{
  "num_hidden_layers": 12,
  "hidden_size": 192,
  "n_experts": 128,
  "experts_per_token": 8,
  "d_expert": 32,
  "d_shared_expert": 0,
  "hidden_act": "squared_relu",
  "moe_layers": [0, 1, 2, 3, 4, 5, 6, 7, 8, 9, 10, 11],
  "router_score": "sigmoid",
  "normalize_top_k": true,
  "routed_scale": 1.0,
  "balance_loss": 0.00342,
  "balance_bias": false,
  "router_logit_norm": 1.5,
  "init_std_router": 0.0271,
  "lr_router": 0.000934,
  "num_attention_heads": 4,
  "num_key_value_heads": 4,
  "head_dim": 32,
  "vocab_size": 32768,
  "norm": "layernorm",
  "norm_place": "pre",
  "norm_eps": 1e-05,
  "positions": "rope",
  "rope_theta": 1220.0,
  "rope_fraction": 0.5,
  "qk_norm": true,
  "attn_scale": 0.177,
  "tie_word_embeddings": false,
  "parallel_block": false,
  "extras": ["capped logits"],
  "init": "trunc",
  "init_std_qkv": 0.0304,
  "init_std_o": 0.00761,
  "init_std_up": 0.0304,
  "init_std_down": 0.00311,
  "optimizer": "soap_variant",
  "learning_rate": 0.00673,
  "lr_mult_qkv": 0.4,
  "beta1": 0.95,
  "beta2": 0.95,
  "lr_head": 0.0109,
  "warmup_steps": 132,
  "schedule": "wsd",
  "decay_fraction": 0.814,
  "decay_shape": "linear",
  "final_lr_fraction": 0.1,
  "batch_tokens": 65536,
  "max_seq_len": 1024,
  "doc_mask": false,
  "train_tokens": 366000000,
  "max_steps": 5585,
  "dataset": "wikipedia_en"
}
Below are experts of layer 3 (counted from 0) of a mixture-of-experts language model. Rows are named router (the router's row for the expert), up (a neuron's input weights, with its number), down (a neuron's output weights, with its number) and show model dimensions 0-191. Each number is 500 + 25 x the weight over its row's rms, rounded and kept within 0 to 999. Numbers have three digits each.
After each expert's rows: "comes after" lists some tokens at least twice as common just before its tokens as in all text. This comes from a sample of Wikipedia text that the model never trained on. Tokens count by the router's weight.

# expert 6
router:499501508522483462461498468518551517495534500494500495515503482506501492519550465544499502470521533486471471471484502480543560527482527522465505519487487498539529535503514487470489517549431483500506472460480505472491517518492498526504541463531485499457490513474520529513503478484457494497536514474479504533507487474472508500496485541483492544477515463524481516490511479569490472490525515529518499481463501535501437483489519519479523530468467526477522515532499500524493477506503509473493494509486486473506508542543498502504526471466449511529474515511445463513522491535477462518
up6:541534455512473496494473509506473470525511471537482503479474534535486519499497496508462485447496498555517470489513499503522466484502489528509497534470469491486494470513539540503510485535471512533435531487515534444508515484488477486491483508489471518476519490480528544526454498545505447494494514498457509520523476527529513528494478526517523528502533463474485512501487497492537524519499492489511525449468494506481484521545485467512500496485470531546548495476479517533545471538525457470515459507480508502487521504501553506502467478514497490536471512516465484510512478511524463468
down6:469478487483529505483549486512475496493488497510524498442489515495466480541532493522499505488528521531464488514517498502499506495554484490522512520495481474493481517522514511483481467524515510513488522493481508470501463502503455505458498512501533493451540505459529478504512504500496516463541515529542465513514467531504502516520523517537526495497452493424541470516510538508522473486481476482467475478446488504503490487434464492484444514513552474508504479518476507483518501493486513459497516520492533529487490464493551556552557491478498516534521539518502477494501524527523511527
up7:576502516443492507539538480516511524500500518520521475479486515487495507485528510489464532504517487533513476503486524496507470495500478500501520535475471476503453476491472500476471525483496529487532500527511481568550558498492517497517517523507508530511436516511510524471472503557539519463495544522533486513471481555521467488547460511494567464487494474514539520475512515465505496534480495480485490496498527477480499510537469514519481498512516497537509481451491505487517524470496491467516472483516484472468482498503480494464515508515501454494502458536539493493518487459484515514
down7:515516493537503493484490478464507496523483505487498501518534485518508532482531464502528499513493514478524554545490496488499517468480536469487468521519500495494529476508443472522524501545487490509523529467465513497459488512502576484488467481473536530489470517485477479478496508537482511483493526500466507450546489511486504524502536504473530510489490551477506510525478486467524474494477525471507434493488480488468466498518490520533505474490493526437517559504511469462460522515465483517477455507453538523517504460520490522442518508466503480531526499495505513524492524464482482481
comes after: " |", "|", ";", ":", " in", " March"

# expert 109
router:468516477529491493489480542505519512501528440479516502493542485507511481510488464517529447498541544511494524456513534493471501552490516493509574479463482488459468511569502494479479508525505504517467461474491508543514495508490427515483485545480520477474515522481494506472533469498494532487493505483488498497470507481510518495499489482461500525506509495513470450515488470511475500483547491528501542469555503498519525509502492464527517468522497540479489511538504468496489519534503507516524525467469491487517486516493457456510493523495513438474485542520457489492509501516461499512
up0:503507464515468478536489513484511516504486487506532514483475518491562504489496521460488483477525493533465488526476532527468516498519495457573544513521504516486478565540494510503492472480508512498496493466503521516480519495491477479508478474476481469496477483522539527510491441494487506512483477441490498516503497507531502535520495479475473541517493522524484481498511449501474594509473498498481530469481494538515537485552505494443490503542501526503488468541486451510534508506500552523498461480492566505526510515529501505481499493511511472505482532535507506523496511512512508502
down0:495510520432525555491473468517521482515485501459508485504527479495463533522478535494514489491480488498474505472475526449512510492520496525504455519500508491498500457530559498486517530465491484530472497546535532475534533482486502474527503492520497475467497493529468460470492526477492477537500545493488488516463503507524486548478517495566496501502508501527521546470534508503497479503472516532511509542486489457509526527484496472520513507523494486493472506508518505506489475523504454498505461520468479499497509479512503474516460533447476507575489516461522474511488487540506559540
up1:509489546510480500435520504493496515501514452460542497520498497524530552511438478515484497530488522481518525521463496466512528517538463477465519487510517461442519480507477508527471498494486511534512495505432506479511536521491477532512506513514516500513526516506479496509480518472485499512495461520559495551535521556478553509481518478499504538509483500555531498545490474513501534508537461516518525469533492511504496474517517505496462481503478499494523498536468459490496512494476488531523481486485492492493474477451481476483473507507518506475527535471480480517442466479496505526
down1:501532513519508494527485481539517503507488485490477452456516517495511483491503511530473528530521506508517510501477507537487520537497511507492521510487497456518472468490496481487483514488534489512511469508480471500492535520542499527456488524531504509480497469530525525504468512487497534470441526519548506476520513470443453505460453528489480474481532463506501536455487508522480483484492446450505543483496491540514510457496502505506503528461509494517553541489552519480489553521547507496452481467553482496500529500493505460501477498500547551463476511507490479494513480530521491493
comes after: ",", " the", ".\n\n", " a", " The", "=="

# expert 32
router:511466463513534525513475539482484495512506475484502495529502496497470519474542491529530539499516519490474524476515517484459507471512514533500456525528540496479463514487486505500493521490509536499535502494542530451492496492501503467561509511481470475476485537430459483543515527496513495512511498497490439482442450509498527490544505484525494497512510501451524517525531531475467475494499474461524475503505481484532523513486471486494510521493546483498455507483497519525502488482472480483534540473498489522496523530508456532505499498455455522469491507483528527466533535473555504523
up2:462473512523488529529520522465505526543495489499510486477475478472493478476512491510514463513530503483519511512445482523499522501543471529508562537535512471480549495468506467467505536478490510493560517467490497477520515465483516485518492487483483482482523512497499502501526494498465502555483506541503516502522451575512543503475512523534447462549495530487483546529472489523458484523460476464518495566491461485524491506500486502471474531508510477536512492492490498506490538483516481493453485513529480485473534533519485500521508502521483480476483503477463489508493511458530491496
down2:440501490498521545536475532489513469525480515445479511520516496530514494550552511514513478480514477469488506500466498531547508492549520518486493517556469480458473476485506476469490504521478483538526503437486484502532477522501482469527492527520507475514504491476519503479540502479476507502488525514485513492489505528474519483472456525480485444523547502496497511464484450518453483471526510514532508525515495466497537537491514540482491544507500524504502541529539498518473495501503532512453496507511476471486472506487485512455546500508509495482459515528464524509474533486515479547
up3:482510519476483560500492506517472509510522487483522461465469566468477481482495507462463524520435505521511507484505496479510476483487470480525518481448504481489499459472563479527520524500481536493481514510489531502510542485493525468501511491468511541497528491517502515506464484581548517499474487536504525507501519540520516516484531482520504551515474491508459486530467485467492483554465469509488540477531466531547477513529509554494493467488514477532512487479487526477525494481485486547496481516515518484489502471529510455503505497505497514488493474522491494489470494491488467456
down3:497513503511441513469532473452523502511483522490506469475470459545455510466508511451506528493454511461487478465482508523549512495487523491508499457527501522518523487517486485541470460494455523549506486507493529499492464511517499479487523467478490498497480465537513521547493478522506504501518528521487496549528524505527518551488460488518490503506504513514502420495516492450495545508504437486471489536517510480497504490502514520514533507508502502501523508521484515504493436487556507481537487510472515485523509511518513492506569476468448518483498497489509492538459504503515480508
comes after: " |", "-", "|", " of", ":", " the"

# expert 102
router:456508509520491494498454531508551529529519515474487514485507472508473501540509496527544499478495531468487512482527519501460496520476512495475502504518558528544513531498500471478466433533469479513484480456503536512493502496507477454438493472489489471482498491525481479511520503461508502509530538465455522518460524527475470501510469476452507526458518490467505512464487490519515495479519476505531514470506510521531457528461485495506509529477465524474463528547519480517492487507528540510502503506486486514523453523517491519472523498513506529529467530543513504561527511519484531504
up0:517510567474484490485519501516488477506493497501497475524510550485498486494464507491529521525495520511536467508486474496524506468499470454525505496541528471500425496503465512527554506490536461525541537516545458492491525499472540508513451507527526585506530469464478498485504489493514512486491518509482490514489532504513526491479540505514484519507487511515481552469487511510486521543521503526496460501480517486501474519521475499465454521525546470555491465471477476457521513514494459503492486509523534475463536507520507463516555484496542484486505485493513480497491503500517489484
down0:476469483478453540483491487443525520432544517507515516504467514543459503488442519513511485552496512475501483516491533485465525514497481487445483518500489490463518525492516467551486531501510503532509517476499471482469536501513466484464469474499504513481535506497508513506523506486494498498512504508512505490471454495524526464567500477489541480497511502527500536528440541483493542519478540527461535503534494536502446504479490501506516497490516493514469517493511495504453494523513472507468465500516491479498546475475491522454485518478471514517518526503519516529501524540513546479
up1:482504513524489489503517495500543516467541509513539485506462537531501527504521526512490498513480549496500501496465494521480525494500494502454558546519513508493544522504466497526541525484505475479492528481450528464507500493499511506461495525484458543491502471485472471454462469476474513495504511539531501489463480486525486519525514509475480438481529516522507526468490471510491559513528488532499462492505488564474488487465544481483498472499525481528487488492497446515505539519501480497512460469504514477521517519544557522482470509502498485470456456561473490487490511480487507481
down1:497495496518474498561509474474465457513522490484501568469490488513477508522470517507483464521501481477469534493513530483478470491469520496526488527516498540505539463460528518446546488495512544513488500532547502477478499546477500548527509510531507525483520493512523509516500509490496496515458502491493520513473502514468509441513498505452497524477512509483490491539487505514513505479472542460488522490523479475482522483499429497546527568493452478459479544476480469508505514510451523499467515529511475499507460509485485514478520509516541500473481471511539490470480518495524520510
comes after: " ", ".", "–", " (", "00", " −"

# expert 65
router:476476502512484489474517479500537508520532471471512504496515477508479480530559482544518500492503545494478501481521459498485522501472524517483497513484516477526554526506518464446495556526483497501529480466457510524433494496505523527538522475512458494475484499462478517544481485478517478506532518437478492529509483476489485507480489489471509531519467460486462512493502479553531522489528479513501531550481537517514480512480491515521517512473464492496488494535495534524485474522477527495478518508499489478518517545538478514487522478487452455542471533488477479535504507507458453501
up0:466480523507491474487534462491546524486492487482546497532468520465516495512550496495507501512474474493486485503484422547499496512478495463440541478512517476481518487506483494519514500488470522518516506458515488511474470488488498505510482443539529515491477429515506495480500508514549505505507503479517495554488524493482522539489502518557499538528500511504485502520492523496485540505497496509485485546488471515461459524500515566506488441491501513511495481519511464492514503509448456541480498483491515509509499497508473532454483505521491457508538514443456477542521516508482507484
down0:485521494538493532503517532499464500521496443502536454494483512546515530481495499482496479544477503500504489464527574529519452488496476520520495543506477493482474500467476482499546482449530487549478466541495523495499515467485442525497466492522500494554519502518483521494478514514504474501483502497507530490507501536514522509502498481489498487507458468496475532515502485507488450497464517505481499507498533480522582500471498486497515459469520498455519478507482522508519484528505496483452496516487514431524517514511505508518530479472519480483549542500527524478477485511455535530
up1:527503523456479468495514468488518484494476474469517525479534520509526497492464558541516535520520510528523533527448481485504518497511506487519477540492484501537485469494507523521549515455523521488508506517507491526537518512460474500511497509537512492481497493513513520491458518540468476523461506465520496476439484508501486521468524467551498471546536506505500503486489471487482487509485539503518497507506460463472510485526501533494506448540521498553537486454494546487517525534491495504505488482487483468497496456454496495457545502538502440535495461510473521507520466495488523488
down1:469509514499489489516498516502489522526481531509480495493515574476500445507502514497502482513494470549490501515491487478470463506498505497513485511482536508522473486509522441498511525512471502483522542522481513488512487538467521477528510512499485496443516533529503480467477458529508524424507515522514516502484544488487501534490448491550487484514513516485512457501467515520513533482498480426455553518517505502523452504498496482477495488473489538523517529441499504477501458498530496537520485481483491515514493474490451533524495509496516504500490491461493432509465479490466545530
comes after: " |", "|", ";", ":", " in", " March"

# expert 19
router:472519523499513478474496516521532529484509542499481481508508471501466528500537509531496505499514539476451487475531510491476504502503512487493493492443491490512522488472521467461439446524488520532482489472475516489538486542530482480488497458479469498521497518475518463504475503492562507494553508504470479484525517527469512505485455522540518520468490495514487516510481551486556511479529514538529502499543474530479482517494479478523502516457514513476488519507519493524488440540536533540503466545503448520508501536524489467513504492520509530512488537477471483528519519493453523520
up3:492492540484494476499490481489506462493450542516507470482458504483498464488516513478513493503461505502503480536483476493473517489540452513508500496479510509520479459500518518516500491472477529467557508491484495486518508518500516525502480533508537516464510513490504510498527488522488509483447520477511524518561465544504486455517511490552519507507537518508519520502503481501521531560462496521515505470492557469472496535499510491518474423464524497528534490494537538507567501495512521484489487553516503514520473498459504462484503498512509492494551441509570507505511531507500497476
down3:470468447507494500508462503495489534479479487502486521485539503488507526509550468471524505524495514481507522465485553474491517504460541549496491490509473495501503528509528506546483508494501493475473512510472481505538470505491450475506483450554502472513511507472512487491488506495513480490513521496515519447499541517520475522498472500493529457524516502504500483514484505494520500464444458526519515512475503479481542441472535542492525429485502559540479497489465459493511517507501480502511524503523481551492573473543520464499522500515513479479515502482487504545512497504466538510
up4:494512532470524453484483526478477461497473525545519486478493515485524472460509506469476512464514485535485505498477514517538478501532460495493541520510503492484478458540507511562532542535539486481514503560480510491552507461508527522498440537457505552470503505543490499477477486480501478512506468477522518511475519529547516519534509484519521481495501508519517501510509492465503500522463496518454529508498494510489529497481537501489499464506513481532528463440522498494528535487445515500498539493502512482476469510515481474464540517518537494497515507481461503512467449483491498468
down4:480478518508542516498495515528487457511468560503464565506504522519481483543545503514496450492498515463459541505530499495533512514489458473532469513506481493463503481515509484520500502450501469485475465499484460496491530476500517503553508516514501485478518473470490543520528477493480473463480502486491539517456533527490519543524504489528475507553517483488533465515474474485499472488499488512498488520440487437500507537525451524490494473482515488499502507480487496542515508526494492458495509499490491558476503523492487513488515529482453517487550521551487507464497528539503503503
comes after: " ", "–", " (", ".", "19", "°"

# expert 59
router:490507511509489499539468536498519501473532495461464491509474483516511488513521499480490486478494495476490515464538511523491520507499508498468468492484484456521478519514527497493503472495509529555487489493549539516565513512510509479528494528475445484483514540444480498574502506581540518508476532487470515519489532493481531508482477534484532500496505494498490486516506512532541470487515508492529484436475448489516499501523508515525516524474504532489459517499492508528464507522498516459429543511475486478493534487535488468507504470477490511516517531526486511512487472533440518504
up2:497505521444470508477491539467524496500510503489530523534508497515509507509460528462499502543480526482465469513513518517522506475491469492492461478510489516525500481483490511462524538497478482461509534534495470554554524478477524503483498516475531478492527522478491456506508545504541500479521496544554498518508503484507510482500492470512483515519501470505550491501567515527533482518505541478563520453505504509513503528503529535490478527486491483497521485500466510514471503473460516486507502480496453526520516465488514481478497473485542525481475427495441496530486480442479496483
down2:513481541513484503505500502489528510488513464468574507505462492519482496528533476531525483477469534506478498520507514489485480520486542494503487473508524515528532519521482473492440505541510488440512490491519480556487457505517494475493487488484465511515488519471506473494494484534456494482534515496481494492499558498505487499499441483493527504471482502502561490491485480507515496482504508505540475479517482534515490511451564484487517522470467507494495517471502491496489521497533484507570513530497486531482500516517474501465549483461478499508427453483503496542508498471530526560
up3:492525497445476494470528464482442471522498524486523497491524521525497484494451522512512503519504546504499512524492466480510521480506453449521506500526495506507468501489489482514507479443515510447512572494473489474531492504460499498529507506500551521521540437498504467536500501461516457493472485546537504502553480528516475501476521490513511488500526506543495497501489480498525513533488500471483521540541532479489534471514479485488476473488519496546529502485585470451524515530485462486515513489529500532504493517496511483506533493513520494482494485476481527519457519513489514485
down3:499502486548471494516520517505514503517512464542483469482485514477474465482530534485518499447551471509520491515527460550521476489514525476507525467498513473485521468494507519497507464500478497440511516491497522475486500474498487494531463517511493490509494490443472488565517479504496446519510452473486522486493473511518542514491498494533505501538512504469526506492506535510507525513505518487499490520543451506518482471491529498445542491512528513498467517462467509527501457493505530492487554479453481507510572503529481475541467495478479482540465474547516487500497511504511546523
comes after: " the", "\n", "-", " The", ":", ".\n\n"

# expert 34
router:487519460513489492509485509506506526493519484454498502478527510500481464499484479496536476516511486502481480479481515492543536508457515492454497505503538459543493516499500472492476475527512502511514485472475445547462485527518500486488502487499443478467477507535482486488510492518521508510514564472476512437549524483513454479485490524497530504514461514475491524506466503508508481466521461493441477492508489520514479523487458474454531541476528516485502518514488518526484470517505524528485516482468485478512451508471490473542498507460522524549512534509483549441541456527493497516
up4:478511556467476538509521469499525487494462519501532470506503515522497489472451515473501514508491462518529495514469502483553531489500513496540517505512501511508464466529462505470514492511481470457504517518509464513478527502467537518495520502489546502515500473493566497466479522510483472471516479456494511546531500483487456504502529491539495505526532512528490496432535516478531499560469514497511559512476508463530497494506521480472486485506501557537519485488455500441525515481501477477501521499519514498525535529491471510477518488512510499502519480492520514484450487464474456455
down4:484474498498503480511467522521503462514543564471481431523496509528442537515507518490464498482475491512514473515507527467493507468488523527445503460523503523519542513506574486500529472501483530499527487468424474518509516486472524543491497511531489543519494504497512476525524490517498504503477501536494508481495506497511518489521510517470527463481525454528459483502530474486522478471516482487493515462546524522478482483512537508503528530514492496498510456516508487495515480509467543518474479505473488464516502493442512510518477508523533504488526491455503565500467509537478491492
up5:523520526509442507566490521487499491515488488502508482528523501518466479506429541523467536492510505525447448544448455498514504471488495476484493513500463506516447464499515488523505477517485459453534497486506515531515523495502531470476506524536461528506498502545532527498490557526449502509507501508516522502539517516519428505465467511480465489489506467465502515466462489492524498524503509531497467492517494479506510517474476486487508484520514485451511487485521527539530476470475504531529502506523487496483497505535517487488512498486509464500505498524459471445533494507485476490
down5:522538535459498514529503497462491476496536523505559534497520468478450550507475487532491477533495524453513491485487522508517512505534557483486516515493511458501509508496452510528488439533461524509528523500493537509527478490475491512479489496518457512479538511482500435515497502457506501514513513517499518514500477511478477460551516491537488510518510474459511486508448487490499543519491454502473509501543500517468503531466468488495467502531476533519516477542506521494487512475515492509532486458488475492499516436519478478459481482512505449505550495502457517513496527508502499521
comes after: " |\n", "\n", ")\n", ")", "0", ".\n"

# expert 58
router:450520525520466508499480547508503536538535492518472492466520479520490496517545472526531461474531497497475522492485496495507521505475525483533491545470460490466497542477490495496515486544544464541444463507517504507493487509523526458506538501507476468487496501501502497525521528475493527531506518552480437534526506486490468492524466476524515497494473497498491436507485535509503471500495501497492513466510510504508496519493544487461526506474489506473482511543452480526483496499456510537457525475516460472479497461515498454498532524494463489472473489507474480545507538515480489545
up5:496489514500484508508534505493486497488519529540516506464469491506498464514510510502538503496500478537542526556523451484480504466473544522500503483507493537497500530510481482505517493510535492483505523521521477487534497435492517481490506525490481510515514474515467512473456528478472510521480494530473480470567474494539487528496485507557473531508452475476466494510513512472505442484490503516493484536501538447464518472488550479495491505493515480490480482515474493518511502478471530523513478493563513513448548487536484516553505501539415466502523492499492493508459500499490512509
down5:487495509533444484500483505529530477530486452530448459491485491542447504503516485511501487530539541525454491543509472508520459492500544509507479523508507478498490501466463482514482507499529487505524498489475490445478503503478523520488543526568482457499503536505538453487493520477489521497512511484519518513491541541482527494492476446520521554488492507454541501498540505473498478465525513476490517500498497504472456497573514533507474541553455462498500515525457482501461507495477521509491528500499484487498472493471482474524522520498499505500487480499514486496533516509485512515
up6:542424494489487490458485447503496506520456506508543491495477521509527481477479540493468519482471511477514495527479530477498527470517507444507543493516522537517460485532484497509494519517486455491480506497457431496527516506477503551479480514520501484497481504494496543471504481507495512530479486479500511471493493486513491537489535491544498541497514540487472533486498479501492527551534475492498495494470449483521527464503501496451485431486492477549558496507506513498516523495482481491478490502532518497531533458462508554479486517527476492535509490513534481516506484485522524476
down6:485528524561470511516525500499504506505517466469507497465495505458492473494477471511521502536539486490479496450491484507502490495481445525531472475461529486512477485460525491511525525554516497500499457531534510502499488478488479510507507497497574557480510523480506486508466467523554524537478505500485523497497473464521521451491494518490483514541454502519493514509477524508516473510443487483485539483520513499482473500460482500499551477539461549465511487494496476512477556485485506498500542500493500505499466541465517537509495516460482484488503461472485531538494455473498526493
comes after: " the", " a", " first", " one", " this", " his"

# expert 54
router:476530485539481457523460526517480502518483492467472541488517489518485466481477476523537439523511444488477511480524488527469510496497480573484510510538511481510524500487489484515472495520515512508503492482550543502501500490496548463502530491450484482489485498538506472491493489504501532550522509468489527508501496485472463476483479533471530515472511488492505469538497474535485490494511535466550534492527482508511501500491551469507518502492520516474471509547505512548473499493503501524518518470490458467539508539500461497481488526475492520522489514536515511503515545410507514507
up12:497512486472499533511473535482459481506470459506505468468463495469495484455498467489532492504526492546555503450483525516508510453506510562497509513512549513513521492487505505490520514481520481510503512596541503475497502477551542531522506507446454523518506511491521511508466478470533510479491497524495513499503468492467479459517534553517529436486498482502533474487472502503482502512486499454511512508529486440497517493497460479504492515487539500498452504502521492468535501472473485503514501514516522460509539487497484514501497517480485504530508478513482495475506507446528477532
down12:437493456542502492432504482499476500507493476480482511445504486493489503530521485505515502530481501478524488548518491509537467499472540501552505467514480518522518499549460513500511548491500533477511550496478526455447479447539467466495502520510527515512460491489512509472462476504460538486512474490506496498476512489512485463513443528494559528499494503475508560490547482514500499534484482484503491490507532483512524501506530505525482514512476491517508507516512512508501494532513511525508515503511499478471488468549518470475486504459486500513525489464513517493527537439547473494
up13:506473540500457480495482504532502454490493488472527492490468537523522477464484505494524498508512497488505493528472487506504466468540482502512489520467512488486470526483486503516522439475507493507553515508479468492551561519501513484517469538509542544536515495521482537522509520507506502527483497505488502512481467502525457539503528547528485470504548511538496503513506517519520539500512512471512518480527493487512530532528486517481498503517527532538459490460483551460493539546470481485510544517528530451515508460495510470500507504547483489509538438489497442509487481504528528482
down13:484532504479537508497490517518501476503466516492486527496513542516516458480547496505479516558490481509472465484540545505485482523552483520507509505497554447526528501474461504507502505506525528452452483498481491469483468487480460454495486464513499481504440484489491523451497478517490474503495490450511512501518541467533482492519529468496515510458507489531506486515480494515468507453516487546534507502526525473504534525479501486484471461526489505465504517504486510540484498517489495514518476561505516516504543509546492531529527534529498501508515464474497488533520477547539470461
comes after: "20", "19", "–", ".", "00", "10"

# expert 80
router:532535480507553540527482510499530504501505495467492507459505503506458506479477499462540520498503483494491477473459547506536519509478519523476441515542498489506512508534487457504470497490524490542472489512496462535472516537540478499480507532500495473451468509509494480460512481489515508488506531540466525504520463488515499515458488485492495485468472482459508522506499532505520476494520508493481466481504530516532528517477465477450523532475491514487529523519479489540476503537524516549448504479487507460500535472454488512542507509483485515494502493521452548439507456533486516516
up0:491498537503519489532552535521529485519499491469565502511487528457510523477458483504504504471504502499535498497498518519524491530483511478518455550521526509490524521490524496526490457507458483505489486492462515478506525502541488475461557516493488484439482509502535476483495510514519472489484527520541497490541517501502512517478550520513499464490462486530485452526537465483535498530488460492555512517543492465496498535500472501476547481503498502500485473521488517498466455482512423546468488526474459489506524481458479522526473473497486496530507467513492513510505481493515513477
down0:510451519503465508546490474515518527437506522497459518472493528469499472498525495511496523486522488553475506463483524542538504500490509487509479480517533485452486490490513484486524474442498499480488492521467513474460518458536508509470526502501454500532524492514484500481495495502472521493478483493536493526495532471520556508490505514519517518492470476501474467529582539489472462513476553526473514507514499526491478498534450535492567505523505490524508472535505531507528523450532483492513487513486493508530504455493481527516490489489473512507468504483551520513548519479514498504
up1:479497507500532487507475514484512470530444478490523531524531538510497506505471524489499511494525481503518529522486523534539487482474484526476486503547486497531496508518477512487512480523522504494456480474491459507535524532518512464497464508483561496504496504450526500513481520462514554511483525474476478479505501520495452491541515465529503474494478500502506493449523482455502509546511519489429471535483549534483499480520523466481497515542527511534537494543473515473466525514516483470486486525524497485432506510450489519469520492473459477478482508504507541536493496455504509496
down1:508522487527544529483500534487495568494485491463504475481471538473494487510518482483507510491539480481524496498509502485515510520481489535494494480536498506509479500535476544488500505514524507523450521513530503485440473512487510505535491490517557503493480533494528513477466507491558450529488497526500471509503469477485507458470459499509518450504500584464497482517481526480537506520520536526488471519490484507512494495488505525386466480473493509518491506485460525517505510496537516485516528478503504480479510468485518482522480508478551524477482494509475517510531466496522470526
comes after: " |\n", ")", "0", "1", "2", " —"

# expert 29
router:484518487503447473479516460522529484485518471474479493519499476540524471540550474538523487467539515490492473491508500470517529515482529531477464515487487508518526514487502456477493541535478469533506484451475529496460495522456503499483525500496451485493499495476517521549530496462506486493536505493475492543518499470458487485461472526492544529526474458511477499509533500509545490484511467495530524522463504523548475513478488541530523522492468496489524509507514527509502484515520527458500542506517480464558505541536463518466534490493482486518483521491472493545508507509471467495
up6:501505507504483529487505468463499466492486470487519489500509550518525457475517522495487482479498484477513508522506508484508489506521470517507502505449535503526500443524492505519531506506503506486512547505492532517463549492473468529501492467541477514461495485490514544526498459489486485454421509546494514519518506518492451508489530498492554504524557565550540490502483488473462553529505487500456531499521519485504506527505503487477516465513514482533507451497500497496520537490512507496510447522515485452506504498469536496503492486528471448493532480541506512519498503450484487464
down6:489472455466493542461518474535473488485497492495517508487516495498512503484494525543465494468500530506497457519491446503518507470484545498515535460531493491493527506478472486503467528555527506528556476441500547462477515495505497495471479495490487563522528473481516510493497508518520455474549481463490502556493481485523520501542482524509489466445479499477503472489507537520519462464511480500518471519510493508488498498526553522506474502514486503514461544503508509521506496507517476471511530527504503492483488507561514442504510485496468517506499508486540469517508563459475489508
up7:493500461457517484504545503508490452526515516517540483522470478491491498492485538517490567514493500515484483506489513533516467473506472465547525506489508479483526487438514493469520526472502504494568486483456477517512489435502490506520490543549499501490462481504476481474487492506540469492474480493524483539513496522536488488466525473541453528524548488495522482455505514522490521509465507488464483488539487511551555479484527487470470513484523496528527469523504500488487478500489513479496503513486532473520546493501496513500479491509469485530548439495527503517515486500525506452
down7:513465519534483482498513484523496554505489524543488481497450477523470492510511465510529507461489521477489471507537482493511503504533555478519489528512502524502502536459487527531430508552492539455509485536497486498522480526530481509532472498514469516502556473481513470473524483473478473511498498483496503512488499527527479529492472486479489495501529484473489475481499458487514497503571465453477481520501499520510525553526542525487469521488489495531511489515528459455440535504475508476469523480463496489506556449487518505547498517520502502503490494504521468513510517483518529477
comes after: " |", "|", ";", ":", " in", " March"

# expert 117
router:471518490503522498465471505490489514497514509487480464496517485547462487521505475529541477485498555489479490495539498531483521493475518489457486525536503536530532512467473457511479546552547483510500462451499508497447515498551510479493511512539483489513478496508488488524506528468489510494524523514451508529483495510463458486531474479527509469449505526458514501500482491515478506463488494586498493501512502500497481543513505477499529523477482504498486495526525442514478501512511520512449498504452516511475514537515455490505455486475545489491462531520517506510513543494478528531
up0:503473500486520486515507497499516500468517483460501506471494502497509478469524530450518492529546488502526517505478481480537486512480532493507497532507487534546496511484507481536451518511500481504533478534486493512443502461489519504479462491502529518467451494505491532470513505453496479508482499481505501530515550488479486465506534519529461482493512528465496466551514512464473505450445526501497506526540489496507534528563511534501511511489481523547497473470512452517530493493486487533502510481442535543483523509529482486481486516469502525542533490456504515567517538472473496488
down0:456485505515482489490516452467474539475516493512497511500535530498453474455441503463499483479527514540509507537473520471532507483506525552492537518523433516533472484528520483482528526516467479521501465497519522503492535517541570501493543488540515460524526486507510492492435511498489519509472491512511500495484553511479517506506495466498528480487467516481502527505508443512530509497492517503521520507504496526477501515512477533528507496497462512504512481512445491465468486515499536452539543483489485497462500447544493525459508487506494492506471488471513479474496479497492536508
up1:519448518543487533490547494514491519506534477503518488520504485560530498479496515504524510477451507498505544520480481482464496492546490509433559506523497525486504479530496459520518532534507530519522498480523513498463509494498539545480494515483526502494471484547532524477502469486485508527474510513533500529522495544504508488516517539487517457470525492511507511522530492486451514503503496528480470498517495526510520464506508465451486474486496566490535439509485479463502515485479474487514467462489519496466482505530544458536524459471477499473480482492483484471463518483492486527
down1:521472480473506504475510477495468511500532538499484515493480523536483511501559522464533474468474544506544437490507528525477492526529482525489475543463482477491485486481477484504507496532489470520516512506499493521478498517484512488514483531519462499492506536485518543494494492514502484515504500463482483499486509466509551445548491548497511506455530538537539490528510450500525490509520526494534544563490511509478497501467493451525469512502437505474529520499537550525449497469488454513500478479472491522515474484455520505486518479463485484500512513495465535511510523488522493503
comes after: " ", "–", " −", " +", " b", "+"